config = dict(
    num_hidden_layers=10,
    d_shared_expert=0,
    router_score='sigmoid',
    normalize_top_k=False,
    balance_loss=0.00119,
    scale_expert_input=True,
    norm='rmsnorm',
    norm_eps=1e-06,
    learning_rate=0.000546,
    batch_tokens=[32768, 65536, 98304],
    train_tokens=402700000,
    dataset='wikipedia_en',
)
Below are experts of layer 4 (counted from 0) of a mixture-of-experts language model. Rows are named router (the router's row for the expert), gate (a neuron's input weights, with its number), up (a neuron's input weights, with its number), down (a neuron's output weights, with its number) and show model dimensions 448-511. Each number is 128 + 32 x the weight over its row's rms, rounded and kept within 0 to 255. Numbers have three digits each.
Before each expert's rows: a language model's description of what the expert responds to; "comes before" lists some tokens at least twice as common just after its tokens as in all text. This comes from a sample of Wikipedia text that the model never trained on. Tokens count by the router's weight.

# expert 5
Noun and word endings. Final pieces that complete a word, usually a common noun before punctuation, such as time, year, film, the -ight in Weight, -ation.
comes before: ", ", ". ", ".", "-", "s ", ": "
router:159129156164115153110172084137167105113151129163119157098168116134091154121125110094133138100169131153117108057115146159095079134147075126165103108165077155139120172118161139125109129125181087
gate0:101168126059153104112161096121132095191126083119126168149119076138135094086097110078132098137187149092106170165128167156104087143119129153222119114118145130115131119173121091128162095169071152
up0:129150143087151129129110106118185086175148117088130149121122055129164082112120080137145110168182116117117133136135122134052128141126111142165187118061134136129178143161116111125126170180089129
down0:063064127083131130000135101121157101115144091130135079161171121165207158146176114120140156144102119118208131144141100115142092172130133157114153137150127142128169103189166124162194184074087119
gate1:145115220122114148120086099107184127131138148181100125066126143117121138113107091121131125134084131128139135096116133092126156110153137119165093197125127179121146129176165134124142067143113182
up1:139153206168120147135134125137131127173155122146069113120123120094098091118108145129148132117139137159131130086105132188134154100150136097137172215128128140188129127113210153152141086153107147
down1:174130129202074136147078112073137127134123088115133131050158118127139095120124107161119093161122085173172141154138128168164141146128078120165115165135089056120130172134134166128158137174194131
gate2:171159155132176108132130128139124130064135146206090149144064146100145064109239144073212139253089138143055134117125117141125060084119177088135134122129149152130105090126164152135144153111120175
up2:154132119141172132137157183154132122075129150155091141196047092135176086116175125126170112233034152189082235169120112148107074124137197111140138094148131117131133118128136207129123125136081146
down2:179082127107138146090122133123119105110125130154136224151143125124058130110099160064090102126111115129150140128131062074116131192096162105144149103123137134160096147141112103141128122119185145
gate3:155099088144101147092162132136110129121163129032135120122113131170156113132134129069129119074134211076176110064143192175116132092155118062007129081125123117120142149173119127163089102142164171
up3:161141117143131133092147118133122136128105124117130090142049124131140085129178130108081090084140255131126117095131170165076138135135123102035121051130105108127152133150121117152108115146224213
down3:192171135164125127190198095174131231129125199138122122188107130125133179127066150025144210146121154114077107092133133109132139097126137153144127148109141127155114119109129082129167136136184174
gate4:161152111124113125103146079131151136116138082155108118173135135135177088139135175120141145102124108151137124156133094146127131148094167169150183065161122115144157193107219119127119146176092126
up4:156145078120101138102100125150198184111117050157102136126154096119176111171069175127189150116113117130127124148150128143122157188130135145153176086131084138116132169151149144116107118182120125
down4:043090088115108094113158095152099161127126062116107134131143197118172097109115153114121120157127125129137132133157120185122122125118157078159114157184112099106126110235137062165137105146130126
gate5:151128112128118136121145098139153173134141128125078122146149130116127114124185122201097124152138152141114130108128161112079060115124128120135125150076132179098138102108158115134140133131139132
up5:137105121127120204122129116133122157135166061126157134166131118156055123122195111133108117122181124188123152107173193126135131122109101108118121198059118205080132142072158093119118104121130186
down5:130104138110128166123130133098138150086127135118083119147127127141179139101147071091127150159093139101188140098127108148129103086129112133136147149134153124135195101134131106142125147107100172
gate6:142187129123133174160136083123131136209161043098094139122125106220130136126128151131141177110149115118057111244124159104137131137185114132086130072194145082116101151091140137119118064084110085
up6:208139157113119125181123122130137115122169051034099129154102124209126136121136176125049139118130133109073117158126217124126135131167122121121128103181131080095107150135122101121127062117132105
down6:140104172094102125078053112154084095176176168094097104122114131119120095124139099099086118141128110144122105151113133042089135174099127077110115135138125128128172154153130118142135141079132138
gate7:180123121121088114157128147192041102116132140174069083115089061140120104116139065152164083196099124130127068130129083164140157180133147145167077124154149133061114126148124114130119041210096157
up7:242124144081136126174125116181100128098123147156083059107083072136093110107089098173138078221118133103115104131164110132073144174124143136219123130158222123061103134135130132148146072177073125
down7:114109159079128146142140133089144120137157130104120103085123124085110184061182128080106101106165056107125150118132132124054133146130140188128114127083130127169135094167120099113074102051147153
gate8:141085136128136143101089134128097136092103133073190145118114196107098158121123153117069115135119125166196132122145218053106122181126128138118182090116109128107108148134162080146103083142200104
up8:138116186126103114134107129123122122120146130010117127124102208097112162125129123058075094135117121169207144139121208052127122123139128133153178104128141161115123167137146109126114129115193116
down8:126099113179119189123129127168157148063104131088176149167094211060075115047123089109076119141097113113134123128207133107082099123113153100130126128105153106126169124117161102116131088126157112
gate9:147095074140128207103137131110120124146085113087070070232102094081152098133142134122134129115131125117079112139125110106030118155179172140125135134127133049111162131132196041126126142097047137
up9:130106114147079179048151125120101163137128127177073109178164110129126078149129210136125148126151085082129130127105097148045090129174158126096113090116128036128159136116131088131110134090039099
down9:099111088095129134122175123170133128096141121208162155122119147121131119114131134131116239120109128102111126098124118130102102100083162142093122158142015133138101157122123120130120149127113134
gate10:127139126139137176107142108135127154163166080128127135113129219175104125125169101141088129184134140047120125125108143157109096129140138133127137126112124195146147116095145069127066137143157104
up10:132111088146135128132130102149131126170147074098150126126128198165120103171127136130129092141135149117130134139059127142149098151135126128106137094103101219152145129085251119111138111127123110
down10:130128074145137130125166099122151127083136122162177119130135160123172128149143178102147149128132157129201184132116180134064091119125144159061121128096156255189126112092148121102127113090150161
gate11:121067107130119164066103182083128137072141132099156095129062131086255137136185110130171157113119142124090136166094130161124132115249100147100152136078130115078129089149178094082074177150132132
up11:130097086126116154090098144120157165063096135162150102064103102131215070125123101098140110118066214122092113229115142150063128153182107099110119120121059114066114112153186105101129139182094139
down11:069074090180057025149112164125177186105119129155134131132137165139146131157168137108133109123091079136114113148170123128121160107159107097091195198160131146126132131140163120145121126138085199

# expert 6
Clause connectors, plural endings. Function words that link or open clauses in running prose, such as that, if, unless, because, but, plus plural endings like -es, -ers.
comes before: "the ", "of ", "that ", "a ", "to ", "are "
router:152113132130137133105119117223130087136090135170103135121168130142146115184116184132103112132084120126154116120044150185122099186098143140148189127156073055118108130154236142116221111088132104
gate0:168134152235128155139081107122116130137105128126092172113146091137104118227086154144132184130072122124123144130132121182094074165184089124126173126103104168138204133104111124183163127126127126
up0:188131080173126160138138128163142129121143120149121145133152120137194091152130082150130170119105135149135146159164077148112103118174089095133152144119136180042174133147105136119139096158130142
down0:102107105178111102143129164126129073070129086131154099127156163142137088098117104186124168099154069125122119255154128168150136110119115144026124102170124119129172159106134189178148129146160136
gate1:128149154108078119130084090077127128109053145144131119146087118127095112133109114071168139139141096177130107094063144140128151124157163151128154145127123134115159130125165114146137162079118032
up1:191206155108142138125125033189125066188100176160097141102096116122094089129059135097127094136067121141119122103098162123120095130139135162121134127118125175134150132119186142134123149099106076
down1:121086183146105177191089150069126225055090118184121133129100165131025138130144166101126123134141165108131164184110126151131154160138102124175076106154123141077111197095119149164130178135052139
gate2:146177113122121100113125115170075110136114134151064131158163064144098123159093114159067087184126200153166182000163114210072131127135131161127166185142121138170161115104145148139082123132087123
up2:168141124076103117120112098131108097142117201142083096154184078115095126139113105137091108229126200140157154091140113165109124134123133218130183168144101099164131133097125133133129082128109120
down2:152092052161059124121145193112050146115101142134149122109109165122151127129093169119094157114210129062096145137153093135138132153075115189039135127129078114129141126147108124188127128073112119
gate3:160183188076045116181185150101136108127156138133124114127131116128134104078134094213100133083122136147098129121163185127128155132141099112073141153137097123147185155119131175102156151129189123
up3:181153147128039047177162127111124101128130129138119133049153101100132116120161139128137140078122111201117116096104123127099124129170058086103169165110075099151173156122109156074137152077211129
down3:154139123113169123152147152063124194135155113098134170127096136114148059108132146089048165120065109143069163128121116107128141117203105134115128130071085128144123084110113123163131087138095139
gate4:143146105113169117147137136101102131116121096103237116029121150100165048143149092099137163105108113114159094130149168168178084132200119089092113124104124130098099143155144129074095097153144134
up4:127160107128186122199140145134151161094096154125208123077135180066173122110124087112131162145106129123187114124128135120161114126211131107124093092116114122109078134156111149054117140150101092
down4:126116165108105112121089191103145127119151119114109158108116140114134094105176102116151183138130168124113153175134123181144124117121104132098086142124103094089107163164050134164139165127099137
gate5:132145113068136157127119126134160113155136096138075129130145112216137163127125091196101112053161134155131130104112082053155133156139144105137120108131130137110138137194143123122075177132127091
up5:134117125126127136158087113160125112119127131128101063154103118177124175125147091167114088090127128145124102071126128128165160162163138097120082125127131121123224127202146133120097159136150127
down5:090152186141161166104152118053152119077170127145126183074113127118138141153078156125095141162121101160145107125110133068145095105127128123208077129167211136132099111079123127152180168121143116
gate6:108127128147131131154171123152123119163107185132112139124131138129140101130122105071021159124079162066110113099107158079111137124110114085137150150130130139098148051123142127134084063190179158
up6:135124145165131122196128081175158109145045170125126114103130129103155063161150106093109113149067130076126124123121194124098120128136103132127191165118123145104159076130126107118093073155180119
down6:138140109126084180159149202146141081105093201146097127172103129146122073102107154129118116063134124091180142087133147134140115169123126086098063124095106148083149098071074122136050148138112117
gate7:155128083197114177130021163135129136129122116083133114126063119168134122115098122138145132134170118148112134165154088169146216125114124087108180153130110112133138133085134147164153104127143129
up7:128111125145094167132077174097125181114085114086176119111062094120167112113133119152170142111136149136101101138151090141146194126128101088058140180108129057135134118122130129135129125154115121
down7:158094095142165238128093137168175109137131070157102160129165195172122112148131156111116117158124178082122128143140144124131174133107097190128123090165108081152085090074133183073110109092117074
gate8:130157132113149127131123133119103118157135106094126181113141107119130091132061138113124136093156139103062095135116214113099125179095111118140127116137162128124131134095139132137103191171111113
up8:123162146146196087132110137122133095172138141131137210127103120129125085130100099109088057138102150079117093126102158124116130140129148131140129115158180103143124151117173197157134135129133102
down8:060171054168151141051063202104148148123128114119143178134122171131205101107138163117192130126160144126183182108125133130097168033081127116153155083102127080120120094069128134091131173110125092
gate9:191117131144180180154100086158159127129129133107119123096146105027204124133127123096129145148114105177118081101048145055147065128122176130116113128088096135179142132140082109137158115134125129
up9:185102149128219198100133132117181130127144104105127126098126125077217128120131129164133131189144120154126127126094193124111092124122147135093104134088127107166137135197064136160111161109116122
down9:102112144158170153107137141123128113119139078114137098138081118105158125148142159116129153196139130147107158118121152169098131115148139176147169127121181125143063129129141130114167129081158122
gate10:199075074086135153128187149138120108132096129143090086117093127155137148134142131221150114180150092125121136124156092133064090129108084137122129128080140080146070167183138121159128140160113151
up10:226086119105117179186151125168103099150121149146135112124119226134094144136110128142116118129127140121127091117143125147124119119077111187131158129117127056141084112125179128135105142132119168
down10:116141181126086110152136114119114145130126046154164109202168189103139120097131134197124182158134092096101112143165127138121120126128107123132067132115132096150150183131062076113101122165153154
gate11:139126117080093120093115149114146072107107109131132131119115144130127104139175120129126146166138149078097142176128143131125151148125132126105118128096144130096111135115091173161122078134106164
up11:204131101063117080084125199138168087122121108122126137111092135120127112087163126140126168153137143093127160181159117165140081131103120119081122094115167131142075133160129151167111043111060182
down11:125121088057216171092190141116131146123131175131149145141124153167086128106172181134180173186125128131125131182110143119108120129085133129139142098143109113123193114074103122150144121128131154

# expert 10
Line breaks, table structure. Line breaks, table pipes, headings and coordinate marks in lists and infoboxes, especially taxonomy entries (Kingdom, Order, Species) and table rows.
comes before: "\n", "- ", "\n\n", ": ", "| ", "″"
router:177164136095160191127143068128160148119091114057156125089105115176149160082135109132114116122133127150145077087096131134084144130089122175179140147136097120146122144163136141188150099177157152
gate0:134183116157131107177167155161127121131130107133128118098107126197141138128165173085112113125157120179122178159133069128145095127120122173072109147129110095058126117155201109113137156146145156
up0:148138111177214123168166129171167108129113133124092099116092098120155118127182135117108071124129138212098139126123081115104148185141123127106138114126087107091151092131169073130147180131143129
down0:092132128164165079110073119085127080119128154097117126112107147171127108154109147182163117061070108131155161139148164142120090079143048129178129109182106155137115137162102130116130144130183060
gate1:126156088121140135169237138122099127144089118118175077138148080107114114103123127128090094169176170127070104111135161192119109205154152135123134125149136129053107087131143078109156129152106083
up1:114104127103139139152114134146071074157111208094184127130133079058128142109091124106128123208190137111111108138130168110109106176126138106165121144149101124025097127100126120135108120154122059
down1:120096124124136206160108162124144158129102146132169128129128153160124137098162136131097078091100113144154084139131106088090077162156110132114163103181096102158127139116112182120109131099057140
gate2:115129177201117129163096148133140103142092072134118118083164161174200071132189072206108152108148075156114135153157099132156145133175093140142107178153109126193133133111124090128168173104062134
up2:104120169220131167136100134131136080178106109072121128116171109168166088139159102139083136105151096171116136158138128126103126144203103117179128131129121058180121105063208127185134140088134125
down2:165122138143122134139108075209094160179106132158136000111130147146090113140089136129099140121167090128118156156123130156159111045128105093140128157091131178154184123136064151159150158135148117
gate3:093148169138118120148126099168127120093145123130150127079062095130130190127189107145186126137143185111128155131137158134127146135125122142200161179062122136132125118115117166199114096146165135
up3:076128171128139122156120129132126080109144143092136137089129052171162144132170076144196126125154129092130201121125156131113131127121106130144133135113111137139137120116127171186121126105143133
down3:168053114103156196124140141212048127117120150127127138112123132183125144127052151133169157075133105154091167141128127165159101103142074190102103140118074154116134194139128126150062125101163141
gate4:127098100116177107134140151127135210115140126123139162124135146073194126161065141144124128128080122064149159117124151094163106088143133174156130128138115145109112112152145071171106083120121066
up4:128085099128177101135128205128151142118141116113137144152136137030194123160105154125129115150124125086148136112117144069158118123183173150140133120141104136114157127144145074152121087115131106
down4:149134135156111088163124210152120123183139061146110122151134255132164106174061128090138132134142168108137135120155142119080156120126138129123114126075125149141177187103066187137097158142046128
gate5:026049114188153100102096120114115138126138141114125121171119124132133091162131090049217097080124146191075138115173102118126149110102113131134148128159114121072131074099131178165145114150114121
up5:037035128175158136097127087129100138136121150125119125121064075120081083131127109125180078080122156168046138116174112132114133119087087127136148127128126154058113110125128143164119105201126142
down5:123127141058138130130131122117084101093118107137136125183125102127124121120081114137137109144109106081155112127126103137145153121202113164115113145157126131090135128099097102133127170132045124
gate6:160173121085088135124128065114158127114140148126135129187160056055148122127074085129092113123085144147105113157151160133096130124128150155133175104166100128104184078137155143154126150132108137
up6:081128163129105170075135103127127132116140175133135128193255112089131104103137113125136105130120133174099131152183148124130128125125130149177149127175093146167133054137173158163117101131117147
down6:081087148134110141133128124136093127095130177122109215118147139065121088130122149082102112129070133086126081079121159124127158124113193126105143156192140098102120114128092098133175164125103129
gate7:104182115178119127180139144068139143131107139149159130124171142083117131159075078038132156126095195169155138135051145110139131133168183149130105118082126120116150137129135124123150169115130146
up7:116156226133078154180143115113124114138169116154133137108136115114125132158082113091153107130097130186146101104054141101152114125169203155118141114138106122123148135089131130113164198115162099
down7:174092199122065101150136136107177138131104179108147144146137136127086139137132102118075101192109076125111111132167126166166185104147123163157085122152117144124148161133123154143132140153162140
gate8:136142124194126143124116088140129130164155193133106109135061087146172142124033129120098120107145124087202157125105160125127147137126079079132125097122121178115148120120118113126123129132106146
up8:164139137136120149136114102127121140123169186107112102149128108181128187093075132089093141107139131136182153128085167129095139108125131117128127104123117189118147176125096112121148132123126164
down8:075131107130114070129115103107142057116115115127132159178178087194143131133182129126139055095118112137091094146181121129120130128141140132129086108155153138129142138170139129106134123140119142
gate9:157101147140129165093097131120190143124138161107124195103159157112176088130104110109116084117138154129085200143141149141131095094144123138123144137102094082115171055133128061163196146142116125
up9:190142153151132151114102130104135136124162130138089188097212145091135085132119116101104096101131124126115129119135163142187116132162146141087128137131124088135144103144140085197228131127101136
down9:126099172133080142138113117122146090104115143091133096138073128169145092118071084138154128163156131130106050150175084111113132124084097147184072187119129077107173210111137136108053137108159102
gate10:167104160175152084124118155108135078122128205162130050145131120187142132132107149110109136108214123099207130114111135083082099025116145142136101105138168121156177137075078128103180154091150156
up10:181120161121146138135142121128140117128148124146117100131129141180097083096101222109130167125154119099183143130130138125053088052076171155136128118161146121107138167115122101089142143054125135
down10:084129133105133096094151128183114175137131152171132108119065188137101216207116152150125206055123153130110111144095151164121139129110153155132130151171169197115114125157157141163090126099067117
gate11:100141127100162161143166138124123116099166136206120154125139119157107071113150145107135175172148121144077134120125131148115130188134138051109129138149097080105154130160123124109069126156143128
up11:021137142065135115104176121132142086101136136142124114125122173153059052116152204087197146122127096140083135170170136193136127156113145044064152138163127146112095178117142163126147085133158138
down11:157125160193156052129126184103161090113089109097141138122119138135144141099130208144121134089134125139140150145064129143130103129164167129156119114052143072131138180141094127000091136157038135

# expert 14
Narrative prepositions. Prepositions and time words in biographical or historical narrative, such as in, of, to, during, after, often following a past-tense verb.
comes before: "the ", "a ", "his ", "201", "200", "202"
router:089156130056144152164135057171155153140076153096112099115150143113121136088146131114118137128102137127127135109060177142177126088149092173153114141142129181120127179114128101168131123157174087
gate0:077129148097086012159095154123120129136113127119076113152126126195122141114135128130098133179021181145155090101135100108147176089144139112137085140100100131200165169065141128150104094172166170
up0:081114133179088025124101150185075115128095136103070122127110143168120125137149120132060152182099190190161080075098081154128158120126103098115092164142081081167176179103121117129115088218163146
down0:076109097098117128138135166139120148131110136059090129108168181118140126157066100118081116121108174149154103164121121127111140067132159143130143089134126185199142149118135150131118119129142132
gate1:125129153142189096162121164128203180068130136123056086106108126123133143247119190092134064191099137128122133108100190123073126131119118117142152148168113048112110111171129048150123048127113081
up1:059150173125156086125132135126181184027117067124072097100108130117131131127081135127151102176125153148129123063131172134088134127167115125130139138116124110102130089138130128124172105125119078
down1:093120174112131130140120109082131103097126132180110172159119176120159182170160108123137134113186146089139098114070100172125182140196125122166115130088115122129142143108111091113109122173119100
gate2:110131150083141120115103125161130119053153152155132101130164150151096100129098178147121135124127153041126090117122130154072087152113131050139102144120139104135128111127086131106138161118131133
up2:125140155113121134084141124158104141048135114097186092121141081146116116119113146113140125162113181094133123128137173152083112152125118112106111128128135135148128065123111121112115130127137121
down2:055224118139138122115150117122129107138121134154133139124157129146027149110128187138182191133023143235125106132122124164072115169136135117173199116159114127126117098127137093107136090091179142
gate3:118140130106129175129082095080129127129157140125112146116151139119142129150158122121125190174140135122177135178129140082126130155142143149131125142110104149164106139089119132170089095131129092
up3:140141122130126164091114105120123108112173121096108207109083161146124112165134148124108127191164149128130190125128127121132116157125138150116124126175142150116017143104140057136132102146123125
down3:183118144160182170091136090162101159145058182058125172125117151130197071081169176115076084129139156100151124125105181116114115133187111100125172082132093132132133155138118118084189137106185132
gate4:143114240168081133215030143154129130129032129065093140117154129153091103130070122132087123125078136150105107125113123060076124127090076119140123174094127079115105170120135199204138125087034095
up4:132089165126121180201055122151147152123058123095067137130141155161112114128065131167106120096082139193124125097142153099101105137092059111120100145123126097151072144067146204179140128097070103
down4:125151084120115159135102070111079129128161121144127210148111153066060152120078071139150132115139100157122126105152116133128118140117123167104140139184138129134111118035153135203138162081143124
gate5:150053167103120111147111096140165141115044224125115143069178124126121128130212127109102131093123123124139166087098135096115108132151102068120094145164111158111117114109123116164093115133113128
up5:120080134097157053122073132127138149125020182102143172121151105139112158121138120097161119123074119140149098102123112060128103127099102019125113174166124136066118154132142095211132121082149101
down5:116135153108116162142066110129116055164112107139129121080140134179043143133123086146140128117154088158172162207172143094118111129139120144100114141119127124078120146095141121193169145146080115
gate6:120194076240161121102069168088141108145102135128113105108127126093128131121126127110108060133177136137151185146116093114164124112121097129123148120135155114153110161133129164149146120127127124
up6:122158109198147118098103141078159130116086113152091111129139121092136167152162159098102056112169159129181136138139126113131122117118119100121148127112146115129132157128139141164159114128104100
down6:128167123148126107145102119103146092157064131171164122128128115140093084190106097131083152161119151169123127115130067162107077110122104167148153098160130146113085100142087130099132112101141132
gate7:129119125136179118159131073103172163171174118116160161117171071121129132156152162133130149113113081144216123159105119144126091136124079156095085130097112113114124225113110102123136125160133057
up7:130121126148119120128139000118163142136162160101134134104108089108104124186138212144092130127100117092135107115075124150122089156118126141092091107106122088128122201132115150119140117177139102
down7:050161148130088147104099095080128192152165133118146137053114139072158181140155114137124183113139131152099186136182121142170082145105111141127193135130121192131066130172143135099140094106141066
gate8:133115134080097174162159125155170139160121154158107135127211098082133149147152125143102111120086154146114052057099184090083140138130120053105132115083139058149181107083130135114153097140159105
up8:147114127106132136178173129125137139126125103142184061132163110126130154213182128181043095107120188139137128075186192132070126195080122128083164115106150067156160097104129155111121122190136144
down8:099084140128112133126140145121182115150165143162174176130129155127149151127131146114079160115129142167121133129127134089090133148097237129143153114165170166079191111136129106057146159110128128
gate9:093145141204181208117132117152096201149122043151147166105147128073159100135103205121211142103230105126170102154151126170178069139131146137184133122137127129119137139215180124055129134056169094
up9:121124054157160132127129125186124110133128103148122182123156125084165127137065149103109128099134114168158125122160081094183128132129130032150160149112077114134064140130226086126133100085134087
down9:149121171143136104104108142149132124136166108145154128113081112133128131133177147113156158145146093126148075147091049078159139106089134112182110119129122126149024117129165143134161118088116140
gate10:109124161112080152140137142112241160083130184128151129149129091129175135089172121204132150137118144077150091091131135201143114143146127148080112129141100131109094135110118138095132135174108136
up10:133123192142092132132108114111229152167132156097116107204134084109167125112126147178117152138064138090119128138118182175131116132150137129120134154135077135129082124111126143113162046158109142
down10:147043106161134162074127143097176122112126169141133142122120131124168141174133094117082140099116128070167152105166049113150147145133135131130082092146123102105146119115158087098101155130135144
gate11:084155158092111138122130116064122114128127144133135128163093116125109182154115129108154165101075123180128130078091131034164187108176127147076091146176128119125136142116108157060139134123181126
up11:107158128111101138075132129135137108158144136125131089142081082130127148153118102106147140166080111158088106048089117067138160132142203125101125160111078105095144059211147166105161128131151129
down11:149121170116089117072096133130129141190128068132146152095118159104184198200130154184131158121170128172138113174172126153175147103126141205169126130152132123182199099186125138087123078126121133

# expert 15
Table cells and separators. Pipes, numbers and line breaks in sports league, election and census tables, such as the pipe after Pts, and Votes, Candidate, %.
comes before: "| ", " ", "|", "0 ", "; ", "% "
router:129094089121165106114160121113123127089127151095143122143142148186150079156143111126087133072117176151151149060120157125130118158054172125164145171111084134122135184117124171147151166088122120
gate0:138083095186125095180172126146130128124174158129126094128118089136117125140057104189095102131133127114144130123131091139171139178107130104095095084155119147112105102111130100136137097124128136
up0:156088130202124122179131078141168127123139150132093116103117084090114164169073122154074070136127102126185117130128077144201105140138111117098126108116117122119106137130150133204186070153080113
down0:155116145179146147160148136123156111102091134185190157144109115097109168159137104182097101129106116138123130095148140120116169134118129186170095112097123161121115154048041110150112145113162144
gate1:118161138105137092137032115137101122083135162116137126061086116124082085121147113113158188155112112131117140093068126186129084122101119103136133124138129119119128157121125180118151131202121119
up1:155142142102134112132069126139103127081056129132134130138097104134097118129147098106164239143103160157086138090054146182135139140062118106155145100130091123124126137159113148108095124229109131
down1:106133137133090126065176076115160175172117180109122128159139104131096110220114093148131183129112120219150130150194130140143143105181113135188105109061089129115125133118114081055137144163159144
gate2:102165146125082164083073115177162102142140097125116145123132128164140166173091153077229146125029091110122122126140096106168127156140114128144117085103106131126123152140108120098134080104065120
up2:124137135101059135069107118174152096163131133108122135149121115139166125148100116080216134101077108087122123110110083128150081198130127159100125065112093126162116150137122136122127070075108127
down2:182157124142061147160133091165147129154157120132146144137104037107097186149123116132177171171103116163130189121140161090136122106231129131176085059133128130142153144165106130041136132111090142
gate3:176144131134162153246106139101137082224128133146141119169124182160094150115120175122118062131132135109130122182106105079117171132159160096127129096148101149095100135105227132137132165135136120
up3:146093144134109127209138157116129127207147066146138157175087154126152137116113160086094107139159155132129117127097128118103146146202197097134108118129121163130103153105174167168129092128169124
down3:138126146117072146153120135080121124102105146137117109164200131206062139141122137077169137106085129136106131133189142168130131106192171106087113107139128179105150062042083128084102170193169136
gate4:131145123132114107207121050125088136151128122138088136142141129127126121135149104130074106113137159107154124166114126100132190127125078104209120132145087112068118125169110087136044216139134126
up4:125136183099144112140118097128113139176111120112081172149131127070116094081103123129074105108160139143142140200098165059123145093128127075139151099133100125058127130130107005164075176134112053
down4:103130114116138143186173234148140195121073093086101169161117149057076073090153124123100137116133110161152116204130142120147132160173158120204133081089117125163169139111142144168166086144125157
gate5:113130126180158186142111122127178130132124130128055109125210078102159182060121180139131076116108143119143124138090081157128116151130092123126125132041071127120130140123121163127106104152129118
up5:092118098173194129183126193084184106128122059112109125125190102114172137114122114165096086095153160146128165125135084174138145151110122122138087124087065094124135129121086159184120128132127123
down5:157137104108163131227100176105141115088120115119157196138126132096135133156132149103124125130113137144086153087114076114127141094144124054142133069128124184148200141073110115125147155140143207
gate6:087115175095095139072048092131101129121132143087121151091119147138121137063112115130163201156131108190110126188102117127142102125129150112173158122159181108101130127134156094124021130156153118
up6:112123144135123109095072101130098135101147152119128129092132161117128128100100120119148128166149111132132123212083091124125079111122190133135140164183148131130127119096144108110022147127135091
down6:110149089108094112118099123118132117177129130180087101127149133143139136178128085190172106075086157144155209167152099116151122102185182093067116131178080147145056136162157062145102192117115162
gate7:133155162099106210134108131135102119130126106148134082114102134133177143153087145148128100135146112190126127117122110125113105130059122096110133103152137122158132133138137212112152152159106172
up7:144166235114076173160140152131083099097148113143194104125113224091134139138106140146124128106133091149076131145129089137137102119113147063139132129177129094135116188138127145147117136144130165
down7:114147101139123146130160094104084111177110128169097123047125102034121126132122100182145126126120101126126127141146045137162098128117221135062101117092177112126103158167146162155140163102162169
gate8:118099131117143146123153142125105135124123127160091129106126136120126143153127121171115086110160153109138147106165160125156128103180155068119069095165132126095132126158146085159118111152132097
up8:108094137098130141103142122100130120067167126206122124078146152139132129135120127129128131109160135176076157131148149117132131112171166052097099128176109102006127127168164120142146124128162093
down8:118134106133141102132110105095107150131120154130104115103163109125121118050090136120102138128088118151042155059061124108142104082115125129147137169181075144114124131107149112140150149073118017
gate9:180146139123095109096155137137180125169129120035139189110124091067101110133100140141130127157169163148098138115084165145113074154096156103139090143103104075163115120095111126161110048173115156
up9:136131150119111098082154151127176144134115125110147191127073102090126097146091132150098136129153116121100132141092229132083138136121104094101107131130086118133129163080131122160137051132105146
down9:120115103169201147139130084104078132104132154138143109069196132114125198023159146094153134102126160119104162175135130133134086138124125120121122122097131168128148111124117193111118114070126110
gate10:135123127136141179148124104158096208135147116111133044055086118155116138125151090109124147168110162089136088129149122180117121096144136111132180185149195141140172142131147117124163101158158116
up10:118136129162167177149118107118114160114175137079124000108112113166124107110146110100140146146048155103122120128132111121170153101164137140099164135134074140106164085112128130119184102127139122
down10:161132130123143052116073126102120111133147137130128113116122105093118165102120147194109142138152163181113122128195095136140134150168157128163100112109141126074150173052099106086087116125153142
gate11:169058137119122124154143177128127153108130135133037115119194044081176104157122178156095127126057138138143199078135138159127139124125161122183134136136062123108126155118127108114119106164112133
up11:190055099142114121137181158126140124122127133092128131134129115132164071135089151120130176113074143137085131068155111156074146144114137122124123130170044135104179116061154118156138127136096133
down11:166105158140192088112120166093155135132188140120189134119108135125047124073129109100120116129201112148072134126203117082118195138139151085178131133143135078107137144114091118161043092126139086